Weights of a small mixture-of-experts language model, trained from scratch on English Wikipedia: 48 squared ReLU neurons an expert, 4 picks a token.
Below are experts of layer 3 (counted from 0) of a mixture-of-experts language model. Rows are named router (the router's row for the expert), up (a neuron's input weights, with its number) and show model dimensions 0-127. Each number is 128 + 24 x the weight over its row's rms, rounded and kept within 0 to 255. Numbers have three digits each.
Before each expert's rows: "mostly gets" lists some tokens that are sent to it at least half of the time. This comes from a sample of Wikipedia text that the model never trained on.

# expert 38
mostly gets: " people", "ities", "ants", " members", "ists", "itions"
router:127129092170110157116126158130120184173144156117186092133133121103100121099119134126117199120093117086120134139140151083109140127104155101101122093113114133095114105138120151123102138118131108163190154119126140153135111122138124131113120101121155162124153114125157196153160097129145113116103120186113139123156137138139134136152129144128128108137089086123119102097088131147103113136139
up0:140152115082148090178109115112101154156126134079131105118115095135141137133115160145115143210149099158158135108148122089170153155126118140166163131121095140128121076127092131130146127138132085128114162118087118120136145143139108113118161126109102146118113167117089162127127119136109079160088149139152122132128108140142168138071113104131118099109113130109123147162105147128135144163145
up1:133145145149176127109125122151138154092145142114108110133134127083152128118126136095100136153159110107144126113146089100104103128120154143134128131113149118134117090145098050122121163177121076113140135139140159148172143095112082124111101170162135098116146138149123151142109102114122144162156116089137148130172153157175082139129142107103123130092083113138139160112142137142136083154124
up2:128139144167127146104103097066169138134157098143140078139139128111120123164137162123121143155115105124164132159143131106115104098127097148108095128106113122101077146144160161143139072159104151131103112095103152131125133143116154150098116167083155117156133137124159086123137113152149190132126171112131140116157095160132098121151159157157093131122108144126102147110096112099123119115140
up3:160137111136138117131159127165172109115158109119155125092100102128168105116117110163128174107142131131155189098137126132122118138113158139132125153125080111134113138168123084089118097130100089152090115113137164140152128098149108114093147139115141077107144116120155115170163154115136119110118100102157118135156095211135097160101163118107147138146105114133129139114114134124150124097113
up4:136118116133133131138109122156094113140148130139145105120146158121120135094152136095099159127132084094067113095133104163181135103147116151107097145128152117147130126119128144066137111143096117149131126134125129144151129120111173097129139135125130100144140122160138140185103112100109117140096097140140144127140127141186121120126136196132086176104100069137133108092136164148124143185127
up5:080139150140140143123076151143096138117132134126125090176159161103092145090138119130095136146122093130136105158128156146129194160106157144138095165108149119104094136159127105106115132134134160114087130134098129165155126145120172088155090110142137137141113095126126146119103123091157145176121102144149172113110138157129121144121152154107106122124071155131104105105125138125147119124076
up6:132091109124117088153145135136152140155147141121129119128110144150098123092138091151115129156063127141135137096154112150128153088089108172146104186142141098104143146098142120108171125137177114113137136126097140148148134098162127089114161150129095163173108116110120134129177116111126110122164107133139161160084097145136153144173116126110115087078141139131102118127099125158124137102116
up7:134119184161105158135141084135177148053178124111117111114126145110125116132115083137121117103123128106131135084116114156084112139082094146118157120138155160142131179159115106129152129090152114125107106122132120090136147172126141108153158123152126147097187117136145136111108141118148125128142187124119161165143115101119100155110150120095120138135117106129114116137119107083123129138165
up8:112140149155140126159152170116105145186156119154110114172091126160111123110137136110128148126132106129117156116109108098117113103140182141105149111099095168083133131117124086106124124135061137137110104108121114116133088140109132165095131114141106079140151163128131120121128132093149153164114148162131115122157176143181120115122130116113104138125104135175148115098179164126146093099116
up9:128115107105112116117168110138145146160136100099130140125128139130128135143165142117058091187120123134151149154174127082119112121114075151135136104115130149151127137132146124166122163125145122131114098142135106138127153153137089122121141108108154153124110127118136085125075134200125115155145126092129135145079165140128148128109110096148117107102144126133101176094122159101112100122191
up10:143157147148104131134131140128130165102144098108104142130130138159115045139159095114158165103156156114110117122102126112101118095119144160122178113135108115140110129071172127124118113144082128111118132127158107099108165119116133123128124111113149165134111119146085144137148141129168109134108165108140101125098186137145169138174110114150105152148127065150110130131131104172140092139119
up11:129115148101108124107113114134108146128137165153089141095169171134140075084087160102147114159138124112173112116171138120089177154105146126133107155118124127137147155106126153112120115106131146117121124147115087104106095140158106134135138146106082111127148157129129166130134146108116148158106041134128111163147148125125160149154141082121168147125116160091151112112130099115128159128120
up12:142132127128147114140084173123120139140133143179141143099120159081117146160157124110135107145087138098091068082128073145098096128136104119126146154122122111122103097109153110136117116112115102141129095074136144102169130135158127138126114115142153125100099140160135141130130124137123126144170094152159131092165192142151148129139166146119147151119132098084160168167115109124139097132139
up13:135135091101110097118128108180177203128149110129123124139142097128101129120101147126149102147132131126152142128158104138108124174110147124140134139125126139156096091091161165136091138122072111124136131137172107091135189144139125165089149117140132080110113126148132115150155098128116141085112101096145109157172107113126134109135090103080157114121133111161133123156143143141156145123111
up14:149114110164089114136145150148095140126158102152160096120117103111135127126136091138139108131096065121164126100115139118143098118088124082093180140144148133161090144150139120146148101129164141182092104141191131106133159145145127157160129151138137153106126130104139199130114111131127153142122122143129131126123070107134131166112143091102132140104152077128108121130128136134106088134121
up15:136141113116114082151143149125130084157064138129109106128070106120104151083148153133131123137136112097182099115151124133115117139134136112121150146140115159125141131151169118080090160120172121124113129136133116159143122146100110120085145086140091184166149155091160118115112123117132102171157116129127107130132187137109123120149132105121104142114135156157144120156146146124099093174111
up16:198134149151114139148123119119144122130133122118112124097156116146064111136098148111123125155130125082106125113126143143099098106108103136100152117172131113127168129147115135150135164091110107121127142110124133149099165135117148124166108153123126128164142085108150169130117143139116170131110161138110144093130091167186103121088160096146088150090138106098117124137122152108106101173176
up17:146127143102129175103113073119151201162138148119102095109085134168147111139076168128131152157117100102113159093124090140165148129120105173139132143145135118108175141125095129116143135128113142094106107110114134083119132117147147094120163100093148102145138117073120092132145109153144131126099145157130154149134115115126157132126159161163114136148097153126120132108127134103098123127167
up18:122140150078142148144103117106105095120111104158082161169160181127155087122139151102099097131181106148098093125117135170136132149146131161141093116138120138115145130123159126133151099125080156139153112149130102079127127135136111125133116139184057125125170106133111101118151142101107167106155140087142105144118130138135098150132117170116148162100115133114133127108142139100159126131133
up19:139160131093139136122076110144141076112125144140104156128143148141131089134186153119138080129132164127152140143120116150128153166164112103152103170154135076153134131125132128108153137136138130126101134083135071105103135176158138068120133157118110116131109144115124103090089125136121110139145130139138104111118146088141113136143106132106125171111140141127179169097130145127158130065120
up20:122187127069152146142128152145103131127166150115137142116175183073137119144175130162121183111091154121123114120149129152116127166136160095098108122117098130100134085119139085142121125108117092137124164092120123137119139123146129147087159128136116125141131124139109115123160126087161104117128067133183140107145141151124148103108147103121082119127134126096105139115118135137156100135163
up21:124164134126113161177144128142150128113162141130120149083159141101116106131145141134132133113139124147159148131142114147081149146130138078140124185105172120127143152109135120131159154110084123147085125079129076133101115159143143108101130110130126124148136137125095089091090129097096136149108162075172124121135151155142102137129122116142086145133158157124152139124090114134138151066091
up22:101146101144139162113102118146116107134125143114148145169117119094124114109132155105124143155103132191093136122083199131129121117111145148121126082139110127169142119120091097135147151139164113166124127139116143160138113147101124119099067144116121143148125106135123144125101116120151103124104131158136111109133211124143120081139131160120137126120106169072129135091163144097161092138149
up23:104131111149103123096155154135072103109120116118144163139147093162149093106128099150134110119128139171094127142147164144093163112146100119098149136121128147140137162101116108094112128156127082135138097138128149132163114102091106106132160099107175166126097136136148133119132159121106125130136146176159101178141166129105086132122131120088130116158171138144101128106184110111157102098145
up24:184117127088157131105132146112141134110121140151098118152113110090147101096197109150123163108096110108124132135161150135105083162108144127113113110150130116134077133151098142126133137081134113167100157148127127137115134092124087088106129184133125118171155097123085157123170131142140143131128087123157153119119098170148142123154131127103130111126168105163097145126109133141156131102153
up25:096133068123118083133136088126104180141134131134131095133127114113153146136129154146111164115105119107129171141115122071139102097127136132149128086112116154118106162136165145107142126133122123119138098132089143212110104160148152138140134110110129123122137153167191087101112137119152172135143174088133126121123153141104133142152135144140076110144101107138142158104095129120111142110135
up26:077140065125149136137098118115125153132100143168142118153137145141158118113110121092134154092118141138117137160122128112125165119156127120126101123130128112099117134146166136073142145132124162136109136130079151155111118156132117101074128114161138118111125146143113088124135093122151138117125120101124131135118167110119163134137083197121121136179089145151205168102131105118107164102115
up27:107077137102135168087090135128131092134149080129106154117128136143127121156118130132162129093131129116101119116149141114103153134146095157123131120132136124127125147121126133105174113155139171157145137163167063116100105130129120153128118140093134133131153149129164155102091097123125103122209170175091128113110111139082140126120154144135106145145139103077087145137116131146125106151166
up28:124151108168102142110152130126092119110148121126125131152141115114105134159120122148131137134137140121109136139140125122107127102112124182176201178125124099127115142115117112133092156146160114106093116160108050188114116105150139085138134146136138140114146141114120127134130123146145097110179150114111146099131158096072081144140132122132157085128167109119122111111135106111175101168114
up29:118169115169160146128124099173069130150146118129149106130131104091095115112127124121148211107147148117126086156141158119107103097130136080138094082112154152124137087123111137110109127114134095129172151129145148162114129096100101169127114162157134143136162107127154179136160129122140118084130098168114141138129104128170127126130141131115138112135113121130117101074117143150116115153119
up30:115123135165124098177150132133119118121166163117103131113181113136108110134120134078131138158160100109128099128118144110079121111144130184142142140089144106141108109094114118123148127150120161116125136123136128132108136178072151133110120098154120119106099111111136102137149139122125154163138100147118151185145119105152120108119170149169089135079085113172119096119154171119125107166103
up31:142127137145095131129140118107122152100162136157144104115137092100141119114121098118172155119102143139141130105109144148089143110138127108112144133128134109072137128082172131100104107139109178118112144138148152103122144179120116130125108164148170115118121139126136051115159149144166167125156115170146121060103147155144132127126157115131093149121121137109105071182128152120133104104132
up32:128126156113122117131158120153103144098151152145111135118141103119125077136180151141114109110163101142140125126111142147160094140099146120108141137132122144127139122097147132126130144138141139169151151081134150143124123111140090116114087107134123084128103132119071153094134141177168092200082143142157157127095129143162143141127110101165089107096105108144153141157133166087106088104118
up33:058134097109110122076149116165136079095138139112082166110077134163140124111173095104127115121140146138123128112159123183130108103095140149140128112141168130126096097139114107157153143186139141105085131160116129153168116130124112114114123129143139115136155127159095093104112165146131107145122124129116132100101156115163131106118132086153131155130142165137124137178156114132141145150111
up34:139135111130080130088146138118140156158130126130177088116161097147100093122121153126112107146152121090139121128127140079090153156138143116102119159130141174113089153133188164133134144146167156103134149087124113129103112116131146131124158147093158151096109129115121127133110132101116133117129063132084158136084129098122121134144155138154143182102124158159157088099097133130114159132116
up35:142155120116074109136142113130133126112147160086167121132100121101153141122162100140147169079115116096104133083126112124141094138150150148080114116132142120117121161137125150148145157111134121161144136091128133088131169119146155051110111108136151150115144137126088145110154157125185103135102145169118171118123116128144137129111114116123083149163098114132137117100098168171121135163106
up36:146131137119146137138129106095136108151165127079176113142095103133138129116120110116117129151170106160166101117106105153142147107123148094123119091139165144120148110162174164138113097127107148116130143138119121088083127117119079123143123126178150164113144127119118136151082102114177112162131124130183105133149131145140145091122110100175127134104126135128100084107093151167121150152075
up37:138087167135111139132149151103089127125139147134111092156095105154104090112140141127145141115171135109143137097138170121140104144095141116092126094116164143163166148153113144086120148146107133119146177142126087127119139148093098119144062129137113146097167170133128178104109074123169111116152106137080122155145119103136113156104128143104126133152147131161120143132108148114083126128158
up38:140115142084144139162154112153093149144103153129064140136129159113130132139085113115141101147142093162161116184111163142103149129143121121157076131125115132123152101112108109106139114131188140105155125128079129162105106127132119150131134134143152121159127080116116120092143136113089106146154077191143132122156134127112164161118107135076163117142123157106111114151121092137124141128118
up39:146129112123114158122090142172126158119097150099130146110074187115092111128114142097134176140152134116104152181128143135103136124140136098104128148104126111116108119172125117098123119145120124119196148120160152117076121127115146103113122138132118137147133120164142146156115091082097094142126090108105120112150126137146124161115148157148160185141098104123130112125126107136161080177110
up40:120142104088125171141123126142139125124126118097123121102109133107110134153124117161137111142175132096143124160138084156173134169130085055134151102134089144107141123121147118191128133141124100119204107122109104124095140188139115093120117135185115154100148124110138126146131102133157111116093127130130109107151106127109137162088166143128161093133126149095151122149108126112119136140150
up41:101087091129100128148144129165057132123111150134183134122154140129155137120129089144153142088131140115150083127103149158149133080122117142178082125107138144139116092111118153159153125104169121113123124143122147126090135115138111107115132121141137118151140154130105103132136122141140074114115085178119116158138107110133117188143119181135152135137152107125170088081138102138130148118140
up42:127168089088089168134137117154105170134102125134119119110121102173122136124113135123131142125075162096126157144146171089131087111106107169078139143126129153122138084107137129158125093089128153131123113154132150109112178121106125166126142120096122135136101112148139103101148133136177158158139148134143157092168086163134099163114107130148127146149093162134135096137094095120134127109142
up43:100165105151144148100086139129087122151100114134146127165120125122099150134081137102150169121166165139118112164110151113125173105129117140141087121166139122125138105108114135115145148081162139104170114156072091137110131136121127121139109148146154143137158132107160160109155172142156114144126112163098113154144141122154130134119093136088102147089101134096167080109127128100125094150092
up44:154150126160103139123142127178111176146104134161117090116091120128126152157168129118127105103097147160132162149129136093136109137092105077100096122148128139126106092192130105133123142136138134129163160115163135127105119133108088127138148139089152136083127142153127129119100096102144066161150156171161147135152153155103136149121123130109126114164117112098162124110115136106093081121103
up45:145105126166116179090098181157110127099133137129132135111107109116126144125149161171095118154120137124108142137124122137119164097133127155130123156118136085134145163098097094085119149107142074164107122177088121141154097121139159094091168122116162126127102112121101129142123150181121117114106164126128100151155135119111125168128166100129143125140081139123091176153154121106132116105108
up46:135121083149128115114110111119111101141146136116163084146139130161136124131118131114128160102125133114094121112112169138172108175139141124102125131092129124146102108155142197091162123127092145151126081137120096126141106101097149096115133113126155148152168135153110164126149133127172113106084138133144106084156104128164160109140130197144154158173107107104134134147117105096111101106111
up47:128132091120111132116132118119162136157151124115135136076142108138132124188133152165115133155118133172134150165152106147134124127117107163096147119125093128089133143124138122164124113113117138101107106116105141132134124107109113134139161131118102117166125103148144075118156145137124169101159166137163121119107156163115098167098114170179102137146108115070118156103087113090071104103167

# expert 74
mostly gets: " education", "ements", " services", "istics", " systems", " information"
router:159150127162108157151112151137111151171138185117147116151153127116107115090153149104135163101094130089128123130126162111112120151115129103124129092088143141099134149089117160137102154127149108148188160126139121167104122137130139119094126120141114173137156133118109178090135101141152116144093143201099143125170109108131124125184160102113127098146114090128134126109114140119100130110155
up0:117132162133151114114077156114146153136124118149126074157152110080098143098090125114089114114143091123135104138093107130141122124154162150146128115114143137136132141115103100112127155134099155157156133125173124149083160176145172154122137070136160129164102132155122151129136121113115162167139142117157129109107143097141109083117149149113082110155125155119096144134107135104092181119104
up1:147126180136148169151137140126083165130119123100104136139133158104139118106150148090122115135102098129135126168076077126114123067167127119143130116119099110141124128116116074102117139133107142139134115134113130106166154134171125175138155148169138132136143126123126126125113150132092083165071146136133116163175118080114099144134131114148107104158160131123108125105177131098165104144117
up2:148169099108121136080114140166101085146094151120118169124147134129100126122134104122169115175172149142072156138158142124138165138146131146116118126135147101153108116092124167089144110164123106097113165155121161116097126121101154074120116114130103110134116132131185107073115149133111129105113104135091130118134132106136149109114118156121118165157126127098164143111175128138116171108141
up3:133119154155107156138106121137080167110145122136112136119168142130136149117108131101123139155158136091113149111121175168114131135146108138101147083153164092139113135107133133120117148141185099166104115163087129123132096134158133145140095127118098092157122097078107056071127134167126161135131121098113111177136155111091138123098171131134136139136139137122096129172128129109139107144138
up4:130119124113138163162141112120109099116132166138138143141147148142144130132146130113109140135125128169153112153101171108111155123142113093142071122126119144063165139126092087160136123127147123131116144146073138142081112120111106162114128123115138183133134087119126136080117094109132091144116080184125148137153125110114078147156151138128164114158112184122131161137139104089137116106149
up5:091090150133133152144139139165164145119171112111153148185149166146119118111118121128124118131110104105126166163095171148090094121113127075100144138102137164120140122160129147137107177132102118108101107150153123109158139123128105146110116130138132141119148112108142133114101090163163137097091139134086159158153175121127094140150107125132106123117054117111143081120141152092142108119144
up6:158142122151105121131140100133129099124145129151091118139145092087086155132129126135104147116112193141130144083089153116104164112156131118138155092078105129105126195128119143130137146147147128162139121118087106122117148121139121107141130175141114151127160144122146082092134172151139124140090189116131134151113101152148168098120093139106152103138137095121151122114084129163119094142106
up7:171159137161120172143104148165092151126118168133116097135121146124114131110112126105166146118145116158090103136122144143145119153116137102091089135117147161134148123095077121087117135107126074137162109091100103144103096098084153133146137128164138136156151108119089167131138119141133141127100104162138144159188122122159143153117139096105108114147110110116171102129154152130104157092099
up8:093125117145130128173117106142156138120122124125140157098125138106108073093111153087161159132128175173143117118126071147108108135136115143137123137119132129129104164089119120141107117098088149140129108096134087124154135110140135165088098111109108129141168130140130099129137166107148090125119158162169168130144109117162150149138111116114103098132136110141185114094183129154175153108099
up9:093166116136137135131128156130110156193142079128080113152081114154070153143100138133086132112117160169185116144118140150117135103106148137102115115121147123112187128113155103141161092084121112141121118135122145121103156147141134152110167130130090138155121143128156142133112167089086126109123174155174131102123137087127132132159147139114147111122112129111102129117116112139124088130098
up10:103128135123163117153135125144098153133091160105114131161140097132109109111134147127111169109126117154112121135140116176102110158096139129146109083118147154159174123082083109123101096139159157116153133164161191149104117123127141128124144143098133098108129125143113136118130169121115129142080160106136122110176130118140153098166135102118083151130110099085133131120150077170093137112169
up11:134144146139093116124142119111126118114155133110149115075118118128150156130145143157143130163095111118114097135096097158143100183071140103094093112106134155137154113135112131137142165127153123123124111132141100126135148100149193165126087137157124167095108151110134180140101161143137138115107138169123160080146099110130121171158146111101122065127114079139124101144129138111120149118153
up12:142168156149120145126121128150162120141163083105131137117097116133153126112156125122168111113104096100109117157145148133135125164138111094113132116145081178134110128135152074152099089155115101145097182118152162144104173134134089101166108172129104110137110170091130142092108103113130143149098116109110133097143081136169110158165133129119155108132128113131124119151104112108120138175137
up13:092174131168154136156110119094110136134129105100128138172140094149098146115150141143143127109153166088118145134133111137090104142127124122071120145098088126109098145108148149132163113167113067151144153132137159175098105112122148109164109152115181152165125110143137127121141179113127148117152134123129111145133136098094129096078108120135104099151106101122108164116183120135127103121139
up14:148148130157136166119096119076162096088126124100126138124099126165086120136154122105148083157097089136124111140112161169141133164102111155136153106145107131092124156102126158108089137168121131109127103084128135145110170150108127135096135100164116116147116127088114144153115113148092130129158131137118152143108148100150103111166152120162156102138115115147141197142128144092090139123165
up15:149156132139166141111146182131154100125143168121134096108113101137133114097163136133145177075114156156111122115126099142087145126138106139125166124062167069091145152149116158117154139097113163168114123110118127123110127117135130083115121146146105117124176104135128161156128141111166097103119173118112117128153112127151086103125145145136135171155101115114156123117091110110095121120120
up16:119104070110125115129117129173103125088121123119112160157115145106132114173114117138085132123074119172137132152154134139132153107120095107119130139130101148108151149123135061126073095114134143137160076140123122169169172142147088164099140123107141147120088111092166104142153112143135126158170107139159155119116138135089115154126145141119151141087134159131099139126134121127159150151134
up17:136123132107122125122114118176132129151125194121109186155132095114146059120143134111204160157140112100130153111114125124089092155095130102109110106094113125125088133116167132147127139132151150153140110119137139167113123135134132157099139123098088139140176135161130111115123142117103133148128091102133144137174112120130119139144128107105119168154102076172134119095117153098146139096120
up18:073098134155090129126154154168113157135066097129093118114140172104122067162139123096103145136119165114101101142130151103101168180101124134121129109098125148127105119112173120135153142131129119182092114138167101085127101123134115129097155104161155144147140154132144105120129136133183123134118181133125124127125132107136137157121089121144133094125150168138103132136117117157108148110117
up19:108123139193158126085104134149112177176116151118096119122129140161088137100165164148101098145097161069113152121154085108118168137119084123141097121107119141118138130153143171108135144086165089134125111158125135183117137140131116093106121111129132097132158133141136148111134140123118138153128134138068127132141104143108139152154141157114123110104110102113111165106123091120116155135159
up20:107156128108137115124141138181148157125122134104164168163153122099103131115112131121167154121112130165152092108152151099131155135119133146097093141138096163132105156079130167062121136101139094114153153158172114144111149110109159149114111148110163100155110116114169127111146100125146121125146095154093136130114128147129160116116164127078114088112113136107151091148121156084104135106100
up21:099113065124144091108124112124102148112154146140102133148145169143141116160122161126098165119127119115113130135134138139168123132116116115109088076129142155126148158147126147135136110109145140084138132135109100161164096112169130169116113139133106140154169187123176096093116154131174117133126131143163101119118129084074102137165140127124071108110108117099120101119171156148108134138129
up22:113164160124116103100118133126126160126105133139150112122132107147114149096109135144115148076111160192118106143142116131119148142162098100110123134108153110093138099151120170112135196127127153130123140160124115110185151117104093113101141132137141159081152142135136167114106139140139079116129140127136123156113132128120108112148133165122149132149086146060140115111084070154115169142101
up23:159139155116103143126142070154136144128110147093103100161132124147085113092167117087128185097128144119105152135113132078110073097146112137115128131121166163105105115130136147181129157066159138104134139140121115108122139109142096148167175098128107123121154130139136094129183146137162127087118134147105143152172130118121156105104119118130127137118143120160127097112155135108117112159141
up24:143105152158081123136111137146116142109137164184106142145118110158118099108144112148130145121108152109110150152133123080114102104166120069098108132105162111133092145057087129130112118121118091085133100128143155137128145124120113163099124136127132147133116131094103147129177159126089145165087109169173156171150132150123138136167141107110156144160105105123116128143155132111159132141119
up25:144179116120081131103106145149125117134111091136136111142110143076147155141139149116141097079132109081138096111111174139132130113146078114130139129122088122190106141093169105138118137118128134151146161153158129083100151153155105126111138158151124128135119125138122107104143103164114150196097084163128122080120134129135102140120122140150138142114146148167115080146133155105139128120155
up26:100159098145130141122118148111153148105139140137113132132132106132128138132107121150131093109098155116129159124144123127124084131118128084102120102117139169104110107141137107160128190127124126193091140132127109112153176109116133131127132105086143192082126110143139147125092084138115057152141188098162159139102142164123145121125146140075146156117151122110149144158142102109119137128108
up27:104137095116107146151131124200122165168137145118151143184113107124178141151135104113145125091138137116116125132077136145115117102153136126112111107119107171112148134164161144151117127170111132162103117142101130128106162144132084151086053110108130157125124092149120114113128119118168140162142150140097090107148148134143120141123131137117090114130093168078114152118098125115140111147103
up28:154119118124085144129136131157116109166155135132114115127141141128123136132156110108167133105124109081114081115155149109081092138184085125109115103144039131100148138143130143094158126152158121153155145133077102119087128173127123149122148129115143131104189122101162142088132125143136153136146124156105140104152114140161102127126132115116075112131140143149111138135165139129101144112165
up29:153150134146114095126094150138188132124150147118116121146161115116119149170124139122136119110116124084121156057116109129112126107114104130137131186130179116124160154112166083148135126099138152141158083117108132120148130133100070123120109129155116101151134109116092120142151144160117140130179142160103161121126144111132147100137096103185126127136103101110100124151118179084119096121138
up30:113149151131173133137168141162176165149122117134145117136089176115153157125127100136135148129135146101117140087090121128159100122154088147143134121124114154106130178115120110095057107131073111171108138144164104114137129111138118143112133154118118156144148146149131167121121128134111087099114126192152116090099080132131137111142131093106130162098133119148135101106134103147101103103143
up31:155094103128093114172135052167131150126119142097149109161150142138126120111119147108125122116098150133112099131146151132171131140114121116129150116158122091113137153121107139135161120115177165139145110121120082151096148117106128125093113135135107136103156180141149130130139127099112121121118163179128130141125115145116101140156153104102178116153124153145149097120071148145072068099144
up32:101106083132102086101184124088145092136165113101133085128108142156185130121128106141113092103139102129123111138164131129132133128140122118078163137132097145114114155145176135100173129126087177158127120092093122107117138117110143132089162128135145133096136130160176136132146094144137154132147150106139157111124133125095172130142121160132139132193092111120128161146117102126108136113127
up33:169127132076105168140113152198120180166147171098082120123118128126138144126143110140142150116086121155178129162152174122098125107138129112118089143120143122119158118106155101157098094110145096142093141113086140087127145132167082145123158121108118166135117078105134141095143117141115106148127102139142154117112134131126154185122129112110123109143123149148122117116120132135108132097101
up34:143139154105100132172115137155168181135151161131101094134111148121086129125121152102110104157129142112115124118126114106109145089160113166110140124174151117103143137132149142088155126126143117059122128130101169114076164150141112136172089105097113151146154108142121153125145085129134133126160138161116138149107151089136090111119100144125099153153113163125130105100088100118142097158156
up35:182137141208155157142092110099102093139132122122154123120148145132164139156147140113124132161182120091125096127140146117113117137090122123111102126146148099138109117139104171134131082145133111123110159097121137139127093112115144109129150111116153096158137105117098099138115094129116125103135149166159135144154099123157061110125132122108104129167082142144106144129152151114104106133191
up36:094123130109126158112133136102137148150156117109097114116120133094157111124129119118140129137118093104139166136130130120092128178110122116177089102147137151084130128072112118151159147171102155136138127119108157091088110135117128123123117146113126150090142080131120178146138133146116143196163152101136151113156150168152128091059125143125144162131113109158108123110109110120108133146185
up37:147154083161133136136109106173098164108131158142097136138157135114171104109129098124147140138058141134141082096171150124111091114118153099171095139085156115177135110112115101120108128103106083136150131110147100138136124128137112130101159170128121128151153114145141142095153128135111129150138099124144123103144122147111135167170114114122121125119141062083127162129152146171147113141115
up38:131091116186131146108148127140105109100144092095123138082122126141166101088159135165095125092118094118141121108141066122121105141100078150132169140161133128102119163124163120134140123127149123150173104135110112148151111130157132117127160106136113124087142140087197120143093144117162107165144165123125108138138118141097121120146175105108150115090117124124122121168130125125133150167149
up39:145148084108105104099126164146125165133128114116125129157105128143117157147189152127101154136080143140152135139132151146108135102152114145156103092134111170141097114138166096135123130118173084127125121119103125137131117114135105145054138114142135124159090118146110069156112101166128081130114104133116128120131147116143136142190159105101115126124137109147137138119083174160153129086148
up40:061130103125178140130116128113150121104118146109108110123128122151137139193115098099123141122163137140128128159147151111123173113084131185151105117116162154082158131083102144088128127134138112110153131139115095185125119120121155114145102124131136172110103138109124104144124101152197093098104165140082121164116127136128113126131138166133125151149136100118131122130110144096091119156143
up41:139122112161155135144083110097131101124128168133189081142117092112098115121133120134169151118130135079125121157158136077096135139124178110132128119145127116104123134139077117136114148149147092136148115108147138155122122144136126137130152161123159124133108117107160175111171095139113133103115176168108086160144137170170147139164132143128087098126107108147112141104103111085094105116126
up42:117109097114108153159135104152091116110156186144184141083138170128155111154168123188131112115073138111132124106096151157132137120133088125153088125123121142158126138132143111150143119118145133136108094104128128121081139159123130127078159136119148119111126159097135078122128089118126101099132119184155132133130100087108114171121151146142133126158122093143146127118121109109143122140183
up43:161148133160121135152116103160075161120115146102084144171163114127132153146178154116123127123085140125145113137115154162116090124150138148137135104087102150136129126111116119116071098149163110110123126116132138148112140178158131128100118129118078148144097121151090146086128103146118117130136145171104142105157091114111099180179126099139106103159159094099106154113147158125116120126125
up44:127112107116115110165148120109120117184117144152107106145103095139141134129114139100142113153102122133190138157135121090120108097174123115131135143072102127103151148121172109153122085123176117105130095113123134127091113151152112158131146087128149133162112148137136137108100120148082150153152131138129096147110157160129149169151088160173094088146091133142142170091102127138097131110134
up45:139146149118144186152116146161146138150154143094129104106134119139133136153165106114106123143120187114150116124126120139126084128096151130114147134141140100092158090128075153136100111181107113144119141094136140103129153099096145139134112150089077114104132140143105149126128161121166105119129138103144128070153089123191129157131178127148137093128100129109162098124125128104100086141147
up46:155146137110155107143095188156107154086134167126127118140133126144076120098113102117079086127113127113120105141130144135123093103124138157099125140083094102072154141135178099127097148094143124104140159161149105142117190138131110144136138109141100135098142157112128140107083141142150163143134125118124146133111104132187146155175139126123104111155146121149110102138149138167130096125119
up47:125124119163129116139125126131103131135138140106122184144127113150092111120159163118129084144133102116133149107143140148063130122141108080164120128092179158136153120150159178140119105132155106104123070136108085182116119111119135130120124108142142156173106123151110070098148152132067160142118112131100138157152115122142125110175133138154128109110124146107141152113104151113133113150084